config.toml
n_layer = 19
d_model = 192
n_experts = 16
experts_per_token = 1
d_expert = 192
d_shared_expert = 0
activation = "swiglu"
moe_layers = [1, 2, 3, 4, 5, 6, 7, 8, 9, 10, 11, 12, 13, 14, 15, 16, 17, 18]
router_score = "softmax"
normalize_top_k = false
routed_scale = 7.86
balance_loss = 0.00943
balance_bias = false
router_noise = 0.1
router_logit_norm = 1.5
init_std_router = 0.00616
lr_router = 0.00126
vocab_size = 2048
norm = "rmsnorm"
norm_eps = 1e-06
tie_embeddings = false
optimizer = "adamw"
lr = 0.00271
beta1 = 0.9
beta2 = 0.95
grad_clip = 0.5
batch_tokens = 65536
seq_len = 512
train_tokens = 319100000
steps = 4870
dataset = "wikipedia_en"
Below are experts of layer 9 (counted from 0) of a mixture-of-experts language model. Rows are named router (the router's row for the expert), gate (a neuron's input weights, with its number), up (a neuron's input weights, with its number) and show model dimensions 0-191. Each number is 128 + 24 x the weight over its row's rms, rounded and kept within 0 to 255.
Before each expert's rows: a language model's description of what the expert responds to; "gets" lists some tokens that make up at least twice as much of what it gets as of all text. This comes from a sample of Wikipedia text that the model never trained on. Tokens count by the router's weight.

# expert 4
Prepositions and section starts
gets: " on", " in", " of", " from", "g", " \""
router [107 120 145 120 137  81 116 133 131 151 122 169 146 119 142 111 120 150 146 194 141  77 106 123 163 149 103  90 101 152 146 112 135 126 145 134 158 110  94  83 171 116 104  89 118 137 109 147  96 158 138 114 121 150 129 153 135 123 119 111 108 130  89  95 116 128 116 107 112 106 125 153 160 124  28 122 138 123 119 138 120  96 127  89 125 100 138 139 102 160 108 117  74 136 132 132 146 108 108 134 152 140  99 101 141 121  98 109 105 108 142 134 114 147  97 121 137 134 132 133 103 138 140 161 111 160 115 103 118 155 150 145 108 146  93 138 133 106 104 122 154  90 114 148  72 128 131 149 135 114 137 133 157 132 127  94  98 182 127 104 122 123 152 115 179 114 111 107 145 126  75 103 143 125 153 126 130  85 110 145 189 131 116  84 125  89 146 135 154 113 144  95]
gate0 [131 126 147 156 138 143 127 149 119 135 110 117 108 106 115 167 170 111 101  92 100 124 144  75 143  97 112 106 103 142 116 131 167 133 137 107 146  87 118 106 183 144 104 141 148 120 161 148 180  83 123 172 134 122  82 118 134  69 129  93 105 119 130  66 113  87 110 118  95 134 121 137 103 140 109 131 137 100  85 180 143 115 128 155 125 112 113 133  86 169 130 151 119 113 116 159 119 114 118 109  75 149 159 151 183 127 135 154 124 129 130 132 131 101 140 138 138 140 120 141 166 121 116 154  66 128 135 109 112 115  87 128 147 121 113 109 169  94 128 126 105  81 138 111 148 113 149 128  95 133 109 128 137 115  99 137 120 127 141 144  91 139  98 132 124 131 163  70 174 139 121 130 117 184 151 138 152 136 114 142  94 110 135 107 110 115 100 125 115 145 131 144]
up0 [ 98 120 180 156  91 139 120 125 103 144 102 131 152 115 135 102 180  77 131  93 136 185 124 135 130 103 157 110 133 101  82 141 140 124 113 115 118 110 131 135 121 174 163 111 111  95  58 147 100 156 152 106  83  78 115 127 142 107 144 118 147 111 162 142 148 126 115 124 155 111  97  97 183 136 117 168  86 123 172 137 156 137 102 119 177 109 114 158 116 127 133  93 119  77 105  93 123 146 114 137 117 100 140 115 143 163 155 115 127 112 121 142  94  98 173 148 113 181 126 145 142  84 133 115  98 114 142 135  86 111 120 124 136 146 136 121 156 107 144 127 148  99 128 102 137 161 131 107 169 100 151 138 127 127 116  86 132 129 149 135 114 131 119 144 100 121 104 107 100 140 146 130 154 134 165 131 153 109 144 123 113 170 143 157 130 117  95 123 109 119 135 149]
gate1 [131 101 143 145 145 153 120 144  89 117 122 107 132 128 120 118  70 124 137 112 159 121 138 144  73 102 111 150 119 144 158 173 127 127 132 118  93  85 100 158 156 118 111 124 133 153 163 125 177 125 158 132 150 125 180 153 143 148 124 128 136 107 150 141 111 115 134 118 158 111 101 125 118 111 145 147  95 160 145 143 127 119 142 137 124 148 147 117 111 153 102 163 117 191 124 119 102 151 121 186  66 155 145  99 137 153 137 154 121 157 114 130 131 139 118 115 127 151  92 140 102 132 124 105 148 150 163 110  83 176 108  92 146 143 163 120 165 146 115 150  92 124 119 140  97 156 126 149 127 109 143 109 138  92  99  77 130 155 132 130 116 133 139 109 136 117 178 125 128 113 121 146 119 131 109 190 128 165  95 118 179  88  87 127 138 110 139 135 109  89  85 160]
up1 [150  99 139 104 157 157 150 146 115 120 120 132 144 154 149 156 112 140 125  70 143 132 151 175 132 130 156 109 115 178 117 110 133 106 152 116  98  89  80 131 150 129 126 136 168 112 181 140 182 120 140 160 127 115 156 133 163 132  82 137 143  98 119 129 108  94 147 103 120 175 152 140 131 130 131 128  90 114 151 145 145 163 112 183 123 130 119 119 159 150 106 136 138 119 103 123 107 165 151 125 104 189 104 104 128 127 121 123 133 116 141 100 145 109 152 174 112 133  61 161 129  96 139 139  86 139 162 108  83 140 155 130 114 153 118 144 128 133 149 113 132  87 166 144 144 116 121 142 139 142 121 138 167  84 141  97 141 110 156 136 109 168 137 120 138 166 153 102 135 113 170 173 126 110 136 150 146 107 146 139 143 141 120  98 106 124 152 156 111  98 168 150]
gate2 [123 138 119 129 109  77 132 108 130 132 127 122 115 110 142 152 143 129  98 116 136 148 127 116 147 134 157 155 160 141 107 122 104 164  99 135 129 118 125 178 138 130 118 153 139 139 164 150 142 154 124 132 125 169 151 107 132  70 130 154 152  84 114 141 168 103 113 126 197 138 168 116  97 114  96 167 132 146 112 153  61 107 165 137 108  93 119 157 125 122 145 109 101  87 155 144 107 124 120 135 125  83 134 168  67 131 112 120 139  87 113  71 141 136 152 110 120 115 119 120 130 116  97 124 114 133 146 134  87  77 120 176 137  99 145 108 104 152 152 118 147 149 142 140 124 168  94 106 162  92 109 143 116 148 134 138 108  93  99 139 133 155 118  84 138 138 138 189 141 160 142 132 134 130 154 131 139 152 145  91  91 139 151 127 125 132 119 143 141 129 165  86]
up2 [113 105 120 148 113 118  99 112 166 161 106 109 116 145 173 121 157 121  83  89 122 168 162  89 137 127 101 170 131 109 152 104 152 121 110 129 125 108 113 152 121 140 158 138 139 136 125 129 140 147 174 149 141 124  62 114 126 130 149 151 120 138  88 132 115  94  93 152 114 119  70 151 125 137  85 173 120 129 124  82 104 112 134 159 152  81 131 172 116 130 170 145 130 118 159 135  89 160 134 182 116 154  94 133 144 133 108 109 104 113 108 141 119  97 131 138 101 136 119  96 142 143 121 133 109 159 130 145 152 135 106 166 147  91 151 101 139 105 159 138 158 134 188 144 129 101 111  99 118  84 148 146  97 135 161 180 164 122 112 138 128 134 131  79 126 143 138 145 157 117 107 141 144 134 124 149 156  95 118 129 113 104 129 131 124 135 104 145 136 149 167 178]
gate3 [169 147  99 146 149 120 153 126 172 154  84 118 120 145 143 110 135  81 115 114 152 113 136 106 130 129 126  70 133 136 133 124 115 101  78 171 113 139 154 104 145 114 126 136 155  94 156 100 136 142  95  98 132 169 117 106 120  95  96 121 135 150 169  88 132 144 147 138 118 134  91 148 103 127  74 170 156 131 172 128 131 107 130  90 115 165 149 118 140 123 147 117 128 109 130  79 134 145 134 121 146 105 119  94 123 113 143 134 144 113 155 114 138 139 107 116 164 137 148 167 150 148 136 125 165 141 128 108 163 143 111 141 145 121 119  77 103 151 145 120 138 147  77 110  97 126  99 128 139 168 113 119 134  93 135 140 136 112  97 189 112 118 120 117 114 134 137 117 126  76  96  75  91 127 115 183 115 119 142 149 134 117 140 165 153 164 119 124 125 104  59 126]
up3 [116 170 146  89 134 143 129 135 155  95 105 135 161 136 173 140 160 135  98 119 142  91 114 128 143 137 116 140  92 121 164 153 142 151 119 161 123 141  96 123 119 142 118 137 143 118 100 143 125  93 139 155 135 135  68 125  76 148 150 127 106 134 123 105 119 126 135 152 102  98 151 104 137 115 132 141 139 132 115 131 144 117 158 154 141 111 119 144 113 126 119 171 134 172 129 118 102 139 112 105 113 136 105 165 114 119 121 125 126 138  99 110 130 114  83  73 105 134 127 122 101  96 107 175 158 133 184 154 118 115 161 146 150 105 142 134 177 129 137 139  90 177 175 111  99 131 112 139 134  94 182 142 103 150 157 158  95 198 134 150 131 180 192 135 147 119 145 122 142 156 127 166 121 123 115 142 145 108 115 138 112 134 144  96 133 101 142 146 111 125 193 147]
gate4 [151 111 120 126 134 112 145 122 113 105 126 113 134 109 173 126 142 134 106 106 159 111 158 110 124 128 143 114 139 164 118 134 148  91  99 139 110 142 139 128 135 109 169 118 148 127 132 129 158 134 150  91  89 153 138  78 108 124 138  98 139 161 113 104 152 106 159 153 158 110 110  93 145 122 147 120  90 139 123 124 129 184 140 127 101 186 182  62  91  73 146 100 158 109 151 110 145 121 114 160 123 125 123 126 112 157 140  87 145 169 165 142 102 131 155 150 172 130 105 114 123  71 147  75 116 139 118 120 114 127 158 127 129 142 154  89 161  96 153 167 127  98 111 145 125 166 140 151 149 115 108  86 121 130  71 123 156 137 130 125 137 157 150 117 159 134 134  85 117 142 106 139  96 133 141 144 100 140 162  94  98  86 113 136 118 130 140  91 142 130 109 138]
up4 [173 123 129 122 170 159 155 149 172 127 171 127 115 156 137 141 113 111 126 135 104 123 146 150 142 130 131 137 147  73  91 164 183 136 125 108  93 130 127 148 111 179 128 139 116 132 146 133 116 124 130 109 106 145 117 129 129 138 102 123 176 110 104 173 122 151  72 149 113 119 136 161  99 142 130  84 155 123 125 133 133 125  90 124  89 130 151 125 126 171 166 132 142 135 151 148 142 180 150 119 110 125 166 117 119 127 131 137  91 187 132 128 143 102 139 119  66 107 127 102 149 170 114 125 162 164 128 139 119 135 107 110 143  86 139 112 129 140 112 139 156 114 144 157 130 100 136 179  97 159 119 145 149 102 120 152 108 132 131 122 150 190 132 150 184 117 132 118 125 100 116 130 126  71 156 101 161 134 128 140 116 106 106  87 125 127 127  76 158 110 138 100]

# expert 7
Infobox colons, name pieces
gets: " a", " J", "2", " the", " s", " h"
router [135 108 127 122 134 117 123 116 143 131 108 130 118 121 128 108 102 151  94 130 124 119 162  97 116 126 150 101 161 162 154  85 161 103 113 147 103 102 152 109 175 129 134 123 180 156 109 107 113 169 118 111 133 140 151 169 110 168 166 127  79 123 138  92 115 116 112 140 148 119 155 108  73 121 159  78 160 164 165 133 136 169 124 137 109 107 155 114 155 125 118  84 110 109 116 110 129 152 131 106 165 144 147 113 137 117 172 175 125 130 126 109 159  92 118 136  96 112  93 141 130 146 147 140 111 132 112 171  93 118 106 123 110 130 128 122 107 158 137 139 177 144  92  82  96 150 137  96 124 176 137 149  70 120 121 133 117 155 140 141  92 142 112 132 135 169 104 131 169 172 103  74 125 144 128 119 122 115 125 124 117 144 126  80 124 152 110  87 157 147 124 126]
gate0 [145 143 143 126 167 136 157 114 113 122 162 144 107 139 108 112 139 111 124 128 119 121 111 107  91 117 134 139  96 128 115  77  89 147 101 124 110 155 126 130 123 123 154 188 124 109 152 147 137 156 177 129 172 136 125 144 137 155 108 100 135 144 108  94 111 128 108 154 128 120 104 176 150 123 149 141 128 107 138 166 167 132 125  87 152 137 104 144 135  94 108 163 160 193 173  91 140 130 101 138 135 131 168 137 111 143 147  95 105 118  74 124 114 178 168 103 148 147  95 124 106 111  90 152 147 140 122 123 132 114 164 116 161 106 100 115 172 103 125 157 169 169 102 155 124 112  93 189 161 153 151 116 119 136 136 115 124 134 121  89 132 178 104 154 112 126 154 191 129 116 101 132 151 135 119 147 147 142 120 121 148 111 133 165 101 120 117 142 129 147 129 115]
up0 [151 110 180 119 162 109 119 127 119 140 150 169 122 117 161 137 131  97 110 119 131 114 123 165 125 136 134 146 145  85 129 172 167 118 121 127  93 119 125 124 111 148 145 161 127  98 132 137 124  88 128 130 140 146 140 124 145 133 124 105 116  89 158 121 122 114 154 119 123 100 136 123 143 123 122  91 119 117 136 151 131 112 127  92 116 138 143 113 135 100 100 165 113 137 149 120 133 112 154 108 133 105 116 107 176 163  82 115 122  96 129 130 118 114 147 109  94  70 155 120 171 145 152 161 128 114 155 138 107  85 144 153 195  85  94 115 142 117 185 176 129 111 154 149 117 120 136  80 145 124  66 134 184 165 124 146 114 110 163 129 181  94 140 130 135 147 120 129 126 123 133 145  94 151  86 132 150 138  72 108 132 113 176 156 108 131 126 104 142 110  95  89]
gate1 [110 107 119 125 106 113 140 113 117 149 109 152 128 103 156 106  89 112 118 118 140 113 138 130 126 116  89 130 140 111 136 138 137 121 126 127 120 132 137 137  80 156 116 156  64 139  96 189 144 181 160 147 143 143 100 156 127  91 143 148 112 152  96  88 158  95 118 139 122  72 123 166 116 177 146 157 143 115 103 112 130 154 109 140 130 109 112 114  79 128 165 134 160 103 175 132 140 185 114 155 143 138 152 169  96 150  78 131 109 138  97 115 117 135 150 112 119 126 137 122 127 153 108 116 147 132 139 125 179 126 107 133 173 117 116 139 122 121 101 178 142 147 139 127 143 145  95 103 160  94 125 121  68 119 169 156  94  97 138 127 159 145 175 119  83 145 110 171 119 139 119 162 142 135 119 122 125 104 154 138 150 139 125 111 169 111 155 124 109 115 148 151]
up1 [ 94 121 112 133 111 151 123 107 191 125  97 161 159 119 107 129 127 107 148 176 131 169 135 115 149 152 140 175 148 117 122 136 140 149 152 153 141 141  75 116 144 143 146 115 136 128 104 135 131 168 116 162 153 119 161 143 144 137 127 105 145 186  87  84 146 148 109 144 142 141 122 124 143 145 103 126 147 148 144 103 107 169 101  74 114 113  92 103 140 139 116 186 129 137 133 105  93  82 112 151 114 123  89 118 126 151 173 167 139 190 144 117 105 121 129 117 108 131 138 102 168 147 152 157 147 119 123 109 135 121 140 144 130 108 121 120 136 124 124 172 141 161 134 100 130 173 111 117 105 150  89 128 139 180 105 147 115 136 141 118 128 111 123 120 111 188  97 139 114 137  51 135 126 108 130 119 147 139 166 160  87 143 146 113 142 159 122 122 140 116 123 105]
gate2 [111 132 166 137 153 117 156 105 128 156 129 131 161 129 142  97 128 125 121 139 167  88 114 143 113 129 105 134 148 125 109 138 121  93 103 158 129 120 140 167 106 101  93 128 126  90 138 156 102 107 135 148 119 147 148 131 114 152 123 126 129 130 154 125 147 117 126 165 160 103 141 118 126 134  92 156 139 126 122 176 156  49 180 150 123  99  97 122  84 139 143 140 130 116 126 118  91 163 108 146 123  84 101  97 171 151 104 117 114 134 152  95 104 139 129 133 162  88 149 150 125  91 140 153 112 168 139 165 105 130 131 167  86 122 146 199 120 111 166 183 122 168 128 157  90 129 136 140 132 109  90 131 186 164 127 132 175 153 184 158 156 117 131 143 146 113 133 124 162 144 129 136 121 109 113 117 137 121 104 107  96 126 148 150 143 135 100 135 109 126 124 120]
up2 [143 136 131  98 151 141 114 119 132 147 138 105 120 164 123 158 148 121 162 127 138 133 190 100 152 182 161 102 119 116 113 104 136 102 143 125 137 165 183 171 130  98 140 159 146 104 100  81 131 133 151 101 134 124 156 131 115 115 136 125 174 139 103 159 100 143 143 138  87 126 109 126 118 155 132 180 104 141 112 159 123 118 144 120 131 156 129 134 130 114 125 114 152 100 139 141 144 128 122 152 122 136 117 105 108 110 131 120 140 120 127 136 150 153 128 109 177 143 118 116 124  93 167 156 125 175  89 105  92 120 116 155 137 157 113 123 147 107 121  73 132 112 124 163  79 166 142 152 140 165 130 129 159 160  90 117 137 117 115 115 116 166 160 185 143 118  79 171 101 136 145 101 166  85 141 106 136 146 156 124  95  91 125 154 151 111 147  99 133 153  68 128]
gate3 [155 141 136 100 129 143 137 153 129 136 128 100 117 151 156 137 108 131  99 113 138 168 121 102  97 107  90 125 157 134 154 148 114 140  79 143 151 100 129 125 152 136 101 154 122 116 105 144  98 158 111 134 142 157  81  98 144 105 136 146 103 111 112 100  95 152 173 125 134 115  78 142 112 143 132 130 122 131 167 106 132 120 121 126 126  84 111 129 153 133 156 148 127 148 112 174 100 154 132 108  73  99 140 152  94 129 160 130 156 104  98  88 162  97 115 119 100 139  98  97 111 139 160 171 127  99  60  77 139 145 128 155 143 136 160 133 159 111  95 124 154 126 161 172 113 133 191 105 139 142 150 147 110 107 154 111 154 146 169 126 154 121 145 137 123 153 132 104 155 102 124 129 114 103 121 127 149 117 146 128  75  97 116 126 112 114  99 118 157 150 145 187]
up3 [122 174 146 116 132 136 116 149 120 132 144 179 151 123  97 116 129  93 145 115 146 152 119 113 129 151 119 112 172 190 124 129 120 113 190  97 138 126 138  89 187 110 132 142  78 129 169 106 119 131 137  77 129 128 130  71 103 146 122 107 113 123 137 148 148  65 131 132 139 125 124 108 103 135 127 148  86 155 175 142 133 123 122 137 125 122 165  82 132 130 107 113 126 122 111 188 148 118 112 119 155 153 137 154 147 104 100 127 136 113 146 147 143 110 119  88  96 131 144 106 106 128 143 138 155 118 180 117 111 139  95 165 117 140 138 134 131 108 135 153 124 151 118 137  95 147  81 124 136 162 135 125 125  93 114 118 105 153 105 149 120 130 125 138 113  99 141  85 133 158 124 148 125 124 143 175 151  67 176  76 114 152 112  97  85 138 136 145 123 157 110 155]
gate4 [ 91 122 140 145  99 137 172 111  96 143 148 133 140 116 159  93 132 164 131  91 147  94 156 162 117 144 157 146  95 156 136 116 148 155 141 151 142 147 163 124 122 164 115 126  99 130 132  53 130 117 127 104 171 119 110 143 134  90  93 131 156  82 113 141 159 156 131 112  82 154 113  95 111 110 123 142 121 125 151 126  99 111 109 144  92 142 105 115  90 123 152 108  98 143 116 126 160 129  80 100 134 125 173  81 119  97  81 121 154 120 154 146 139 115  98 144 176 119 142 127 151 159 125 141 150 163 213 114 149 124 129 125 159 130 135 155 125 141  91 129 146 120 123 148 122 144 185 116 126 125 150 107 139 120 150 106 152 131 115  96 153 144 123 112 113 156 141 141 151 126 162 119 122 114 124  98 140 148 150 102 149  89 137 158 118 151 111 126 171 117 169 159]
up4 [137 117 148 148 137  81 165  96 115 103 181 137  91 156 115 143 123 122 168 111  91 110 134 133  91 119  93 111 165 123  85 125 145 102 145 144 119 124 119 125 139 113 126 115 153 140 139 127 154 116  78 144 141 149 148 151 118 112 156 152 127 126  97 159 128 172 116 137 107  99 142 167 108 117  96  98 112 124 126 131 129 112 133 143 133 169 140 105 121  95 166 125 119 124 109  66 134 151 154 171 134  82 100 171 127 163  71  77 151 143 134 122 206 129 154 150 150 166 131 138 124 128 160 128 147 115 100 103 132 156 103 144 145 128 101  88 113 123 158 121 128  89 104 159 115 103  86 123 116 170 110  67 154 118 131 133 116 138 106 137 118  93 109 119 124 105 118 150 111 101  98 140 143 150 179 109 134 102 120 147 119 132 160 124 121 114 110 109 114 131 154 126]

# expert 8
Time and number punctuation
gets: " as", ".", ":", " F", " B", " a"
router [138 101 148 137 103 116 110 114 122 149 100 145 136 113 152 100 107 138 173 143 131 105 113 124 115 129 149 149  93 110 147 119 134 110 144 132 154 115 133 147 130 137  88 165 118 158 113  92 102 135 140 137 116 144  99 109 106 143 168 131 144 146  69 161 101 107 125 123 137 133 136 158 154 107 150 138  74 138  97 147 109 114  94 106  85  98 160  97  98 157 123 135 154 141 104 143 131 140  95 120 131  89  96 131 127 181 162 120 119 106 149 130 138  97 118 139 134 108 120 141 151 100  94 145 141 169 116  74 145 111 152 168 174  87 113 171 118  88 110 160 142 137 106  96 102 118 127 122 133 125 170 121 119  75 113 104  81 120 132 136 126 102  74 131  91 138 111 164 163 156 149 118  97 145 149 172 148 139 107 105 129  90 141 149 105 151  85 143 124  93 103 125]
gate0 [113 186 152 154 126 149 116 108 155 132 104 137 100 119 137 105 147 166 100 125 108 140 136 144 117 131 124 142 139 160 100 135  96 136 123 124 134  83 164 142 131 131 112  84 117 150 182 164 163 100 139 114 124 102 132 161  88 142 140 102 106 104 147  84 154  96 159 118 119 133 126 132 119 153 115 100  99 122  94 103 141 136 137  75 167 117 103 162  83 111 156 149 110 124 140 126 139  99 102 142 193 154 141 158 176 119 131 101  75  74  91 122 108 128 134 133 101 155 124 102 137 114 167 105 120 130 129 140 124 110 120 128 165  93  95 129 153 146 185 133 121 122 131 127 161 132 118 105 136 127 155 106  93 115 125 107 141 124 147 157 144 131 142 126 141 138 118 172 159 127 111 162 141 108  78 115 124 131  88 143 122 128 177 138 139  92 162 164 138 158 113 153]
up0 [131  85 121 118 157 111 115 156 132 130 125 115 125 144 116 139 109 120 133 149 145 142 104 108 136 100 135 164  83 140  98 122 158 148 121 128 117  96  79 157 119 143 168 184 106  83  71 105 127 161  79 112 115 148 131 180 126 100 129 137 150 143 103 158 139 125 116 133 118 121 138 135 135 131 130 138 126 124 158 144 122  97 141 147  98 106 136 123 114 129 129 152 143 167  95  98 118 134 146 162  82 107 129 141 127 133 118 136 137 130 102  79 107 118 142 197 135 107 100 130 122 118 112 142 120 121 158 137 114 120 150 150 124 174 130 119 166 108  94 135 182  90 160 126  68 107 119 125 156 150 135 190 147 140  90 164 117 107 133 147 142 148  96 105 123 153 137 105 104 142 126 153 133 157 148 130  99  87 161  94 148 122  86  86 128 129  80 115 173 105 144 127]
gate1 [112 145 114 117 140 128 187 137 119 135 165 129 135  83 117 179 153 132 122  91 139 122 126 165 142 151 127  56 145 138  95 125 186 156 106 119  99  85 124 145  95 183 108 113 162  73 113 161 130 142 173 126 129 102 166 116 159 160 121 113 106 106 131 139 114 155 143  96 143 115 111 140 131 153 156 157 147 145 119 164 164 145 129 145 138 168 112 131  94 130 128  91 147 134 125 120 162 114 118 134 162  85 107 123 158 141 129  96  93 148 109 130 122 129 126 143 116 125 130 113 115  85  81 151 136 136 139 111 107 104 169 104 137 134 130 100 117 122  95 157  88  95 145 163 148 150 155 131 108 121 145 133 159  88 151 135 153  99 126 140 132 144 165 104  95  89 141 149 134 143 127 142 145 121 120 165  93 150 126 119 139 132 132 142 119 167  94  96 143 155 152  95]
up1 [145 138 125 155 110 114 128 122 151  97  82 109  85 125  92 182 108 129 129 147 181 151  98 102  79 112 136 107 134 134 161 131  90 133 134 153 125 151 112  98 113  98 130 162 132 140 106  95 140  88 129 140 150 180 121  93 157 145  99 142 165 181 141 101 111 157  89 165 121 124 151 145 158 100 160  76 128 103 129 122  87 139 104  98 147 133 122 123 140 162 131 175 139 155 125 125 104 131 158 140 127 109 123  55 157 128 112 100 144 118 148 111  91 142 154 126  83 139  78 146 127 117 115 109 127  89 109 118 109 138  88 132  86 128 122 123 125 159 142 119 127 149 149  78 143  96 111 153 143 120  95 161 108 138 106 127 129 122 115 117 119  89 136 148 143 116 146 133 142 127 118 116 130 123  92  74 150 126 101 125 133 107 130 147 149 141 125 146 133  86  98 150]
gate2 [163 157 131 130 172 162 169  96 108 104 156 125 107 134 113  95 147  75 145 123 148 137 114  96 142 123 134  88 118 168 135 141 158  96 127 164 108 146  90 138 146  91 136 115 166  89 152  99 116 146 109 132 121 117 106 123 133 131 118  83 129 106 144 171 159 169 140 153 164 158 121 146 190 184 139 112 126 113 126  91 126 146 151 156 148 123 112 135 120 122 138 149 130 103 122 119 121 146 136  98 133 140 177 147 102 146  79 127 129 151 148 124 130 150 153 147 104  84 121 131 147 101 105 103  88 135 111 107 149 133 134 114 151 150 123 122 104 165 128 121 106 145  92 144 141 117  84 138 106 130 111 129  88 105 126 116 106  58 158 119 152 118 121 127 119 131 132  77 163 119 151 129 132 136 153 131  96 153  97 148 164 145 108 148 108 101 171 171  87 137 121 145]
up2 [ 93 116 144  79 134 127 120 138 137 120 110  98 164 142 105  93 131 117 127 135 112 115 135 127 138  65 118 119 142 148 166 157 111 163 120  95 147 124 167 123 102 135  89 132 142  80  93 154 111 137 151 128 163 134 149 116 140 178 121  90 110 133 136  91  81 127 148 169 139  95 182 130 138 131 133 133 127 151 111  94 115 162 141 110 114 100 109 139 115 120 116 143 121 141 105 148 179 121  92 133  94 114  92 151  96 120 131 140  85  88 168  72 106 136 125 142 135 112 164 107 123 118 126 132 115 137 131 118 148 136  97 114  63 138 122 137 119  93 135 134  96 136  83 110 126 188 133 132 159 121 103 137 111  95 133 125 147  94 123 142  90 159 123 112 134 115 128 127  60 148 140 143 134 163 181 130 159 162 109 148 111 144  98 146 136 132 117 118 109 163 147 132]
gate3 [126 166  94 127 153 107 149 122  79 126 122 118 111  89 112 124 137 130 152 157 157 125 123 139 150 121  97 153  90 155 106 126 133 158 103 132 141 100 121 122 125 121 129 128 108 166 134 108 132 130 120 148  73 143 131 116 124 118 105 142 133  82 187 130 141 145 109 149 120 127 114 143 123 152 133  70 107 168 153 142 158  75 169 142 137 146 126 121 174  97 141  83 160 194 126  47 151 106 120 134 155 130 160 111 153 154 120 148 149 118 100 126 138 135 103 167 143 125  97 104 129 125 103 124 161 112 143 125  97 114 128 131 167  93 123 100 143 145 115 100  91 137  90 120 140 155 114 145 128 125 116 165 173 140 115 132 104 146 126 119  82 109 136  95 119 115 160  85 120 129 105 107 134  91 105 165  90 117 108  95 136  91 170 128 150 141 142 125 126 105 112 154]
up3 [129 126 125 151 111 149 128 102 143  91 142 105 154 137 174  86 169 143 140 112 131  90 129 103 146 103 126  94 128 123 189 140 127 113 110 109 143 131 144 124 176 118 181 139 138 133 139 123 126  98 106 144 132 128 169 105 127 118 119 141 168 127 116 124 131 182  79 106 120 147 109 152 119 114 151 108  92 147 148 110 130 137 146 131 150 109 132 122 174 120 144 107 113 102 149  93 133  96 117 131 137 140 138 114 151 113 140  86 115 126 114 144 121 104 115 140 104 174 152 109 166 100 135 176 156 152 110 151 120 166 124  91 143 112 118 138 179 104 166 120 121 149 134 113 120 115 116  73 142 128 185  65 134 154 131 143 119 118 133 139 122 141 124 167 135  75  84 165 114 118 114 117 112 126 118 122 158  70 153 172 170 117 149 138 141 112 132 178  98 123  97 108]
gate4 [ 99 132  64 132 105 166 147  95 131 120 137 125  92 167 138  89 147 113 134 127 146 118  94 137 126  92 164 158 111 118 126 142 122 138 137 141 145 149 127 128 178 111 180 101 135 116 145 134 134  74 122 156 110 146 124 118 124 166 107 121 157 145 135 111 144 132 131 144 129 169 151 109 163 148 142 159 145 125 131 105 144 129 124 142 108 153 142 124  88 138 145 118 158 157 124 121 165 126 133 168 132 135 143 119 134 157 139 161 120 184 132 142  88  91 183  93 110 158 140  60 169 114 145 129 153 167 159 117  97 140 121 132 124 102 123 146  97 139  89 109 133 152 166 110 148 106 141  96  79 120 113 206 143 138 134 153 104 129 151 110 159 140 137 164 145 133 109 114  98  92 126 112 169 106  76 150 151  90 115 140 135 140 126 126 100 120 148 133 132 134 128 127]
up4 [ 87 132 118 130 135 130 128 122 142 120 159 189  96 132 160 139 126 108  75 125  92 124  99 146 143 148  91 152 161 141 106 123 114 153  90 187 138 127  99 143 114 129 118 139 135 111 142 128 173 113 115 101 121  87  99 133  92 158 117  63 105 178 105 136 112 141 152 117 117 140 164 170 156 141 129 119 146  85 103 117 190  98 128 139  89  89  80 155 153 137 126 147 137 150 156 115 156 116 156 133 126 121 124 118 120 148 152 137 146 151 156 158 123 142 134 145 143 139 114 139 173 160 160 140 124 129 108  48 122 106 100 135 115 138  99  93 107 131 142 170 160 115 115 105 152  98 129 130 105 141  88 109 140 136 137  98 115 182 100  89 137 129 136 132 156 163 141 124 124 148 124 134 102 133 123 105 141 113 107 139 105 138 161 130  96 128 161 117 143 127 110 114]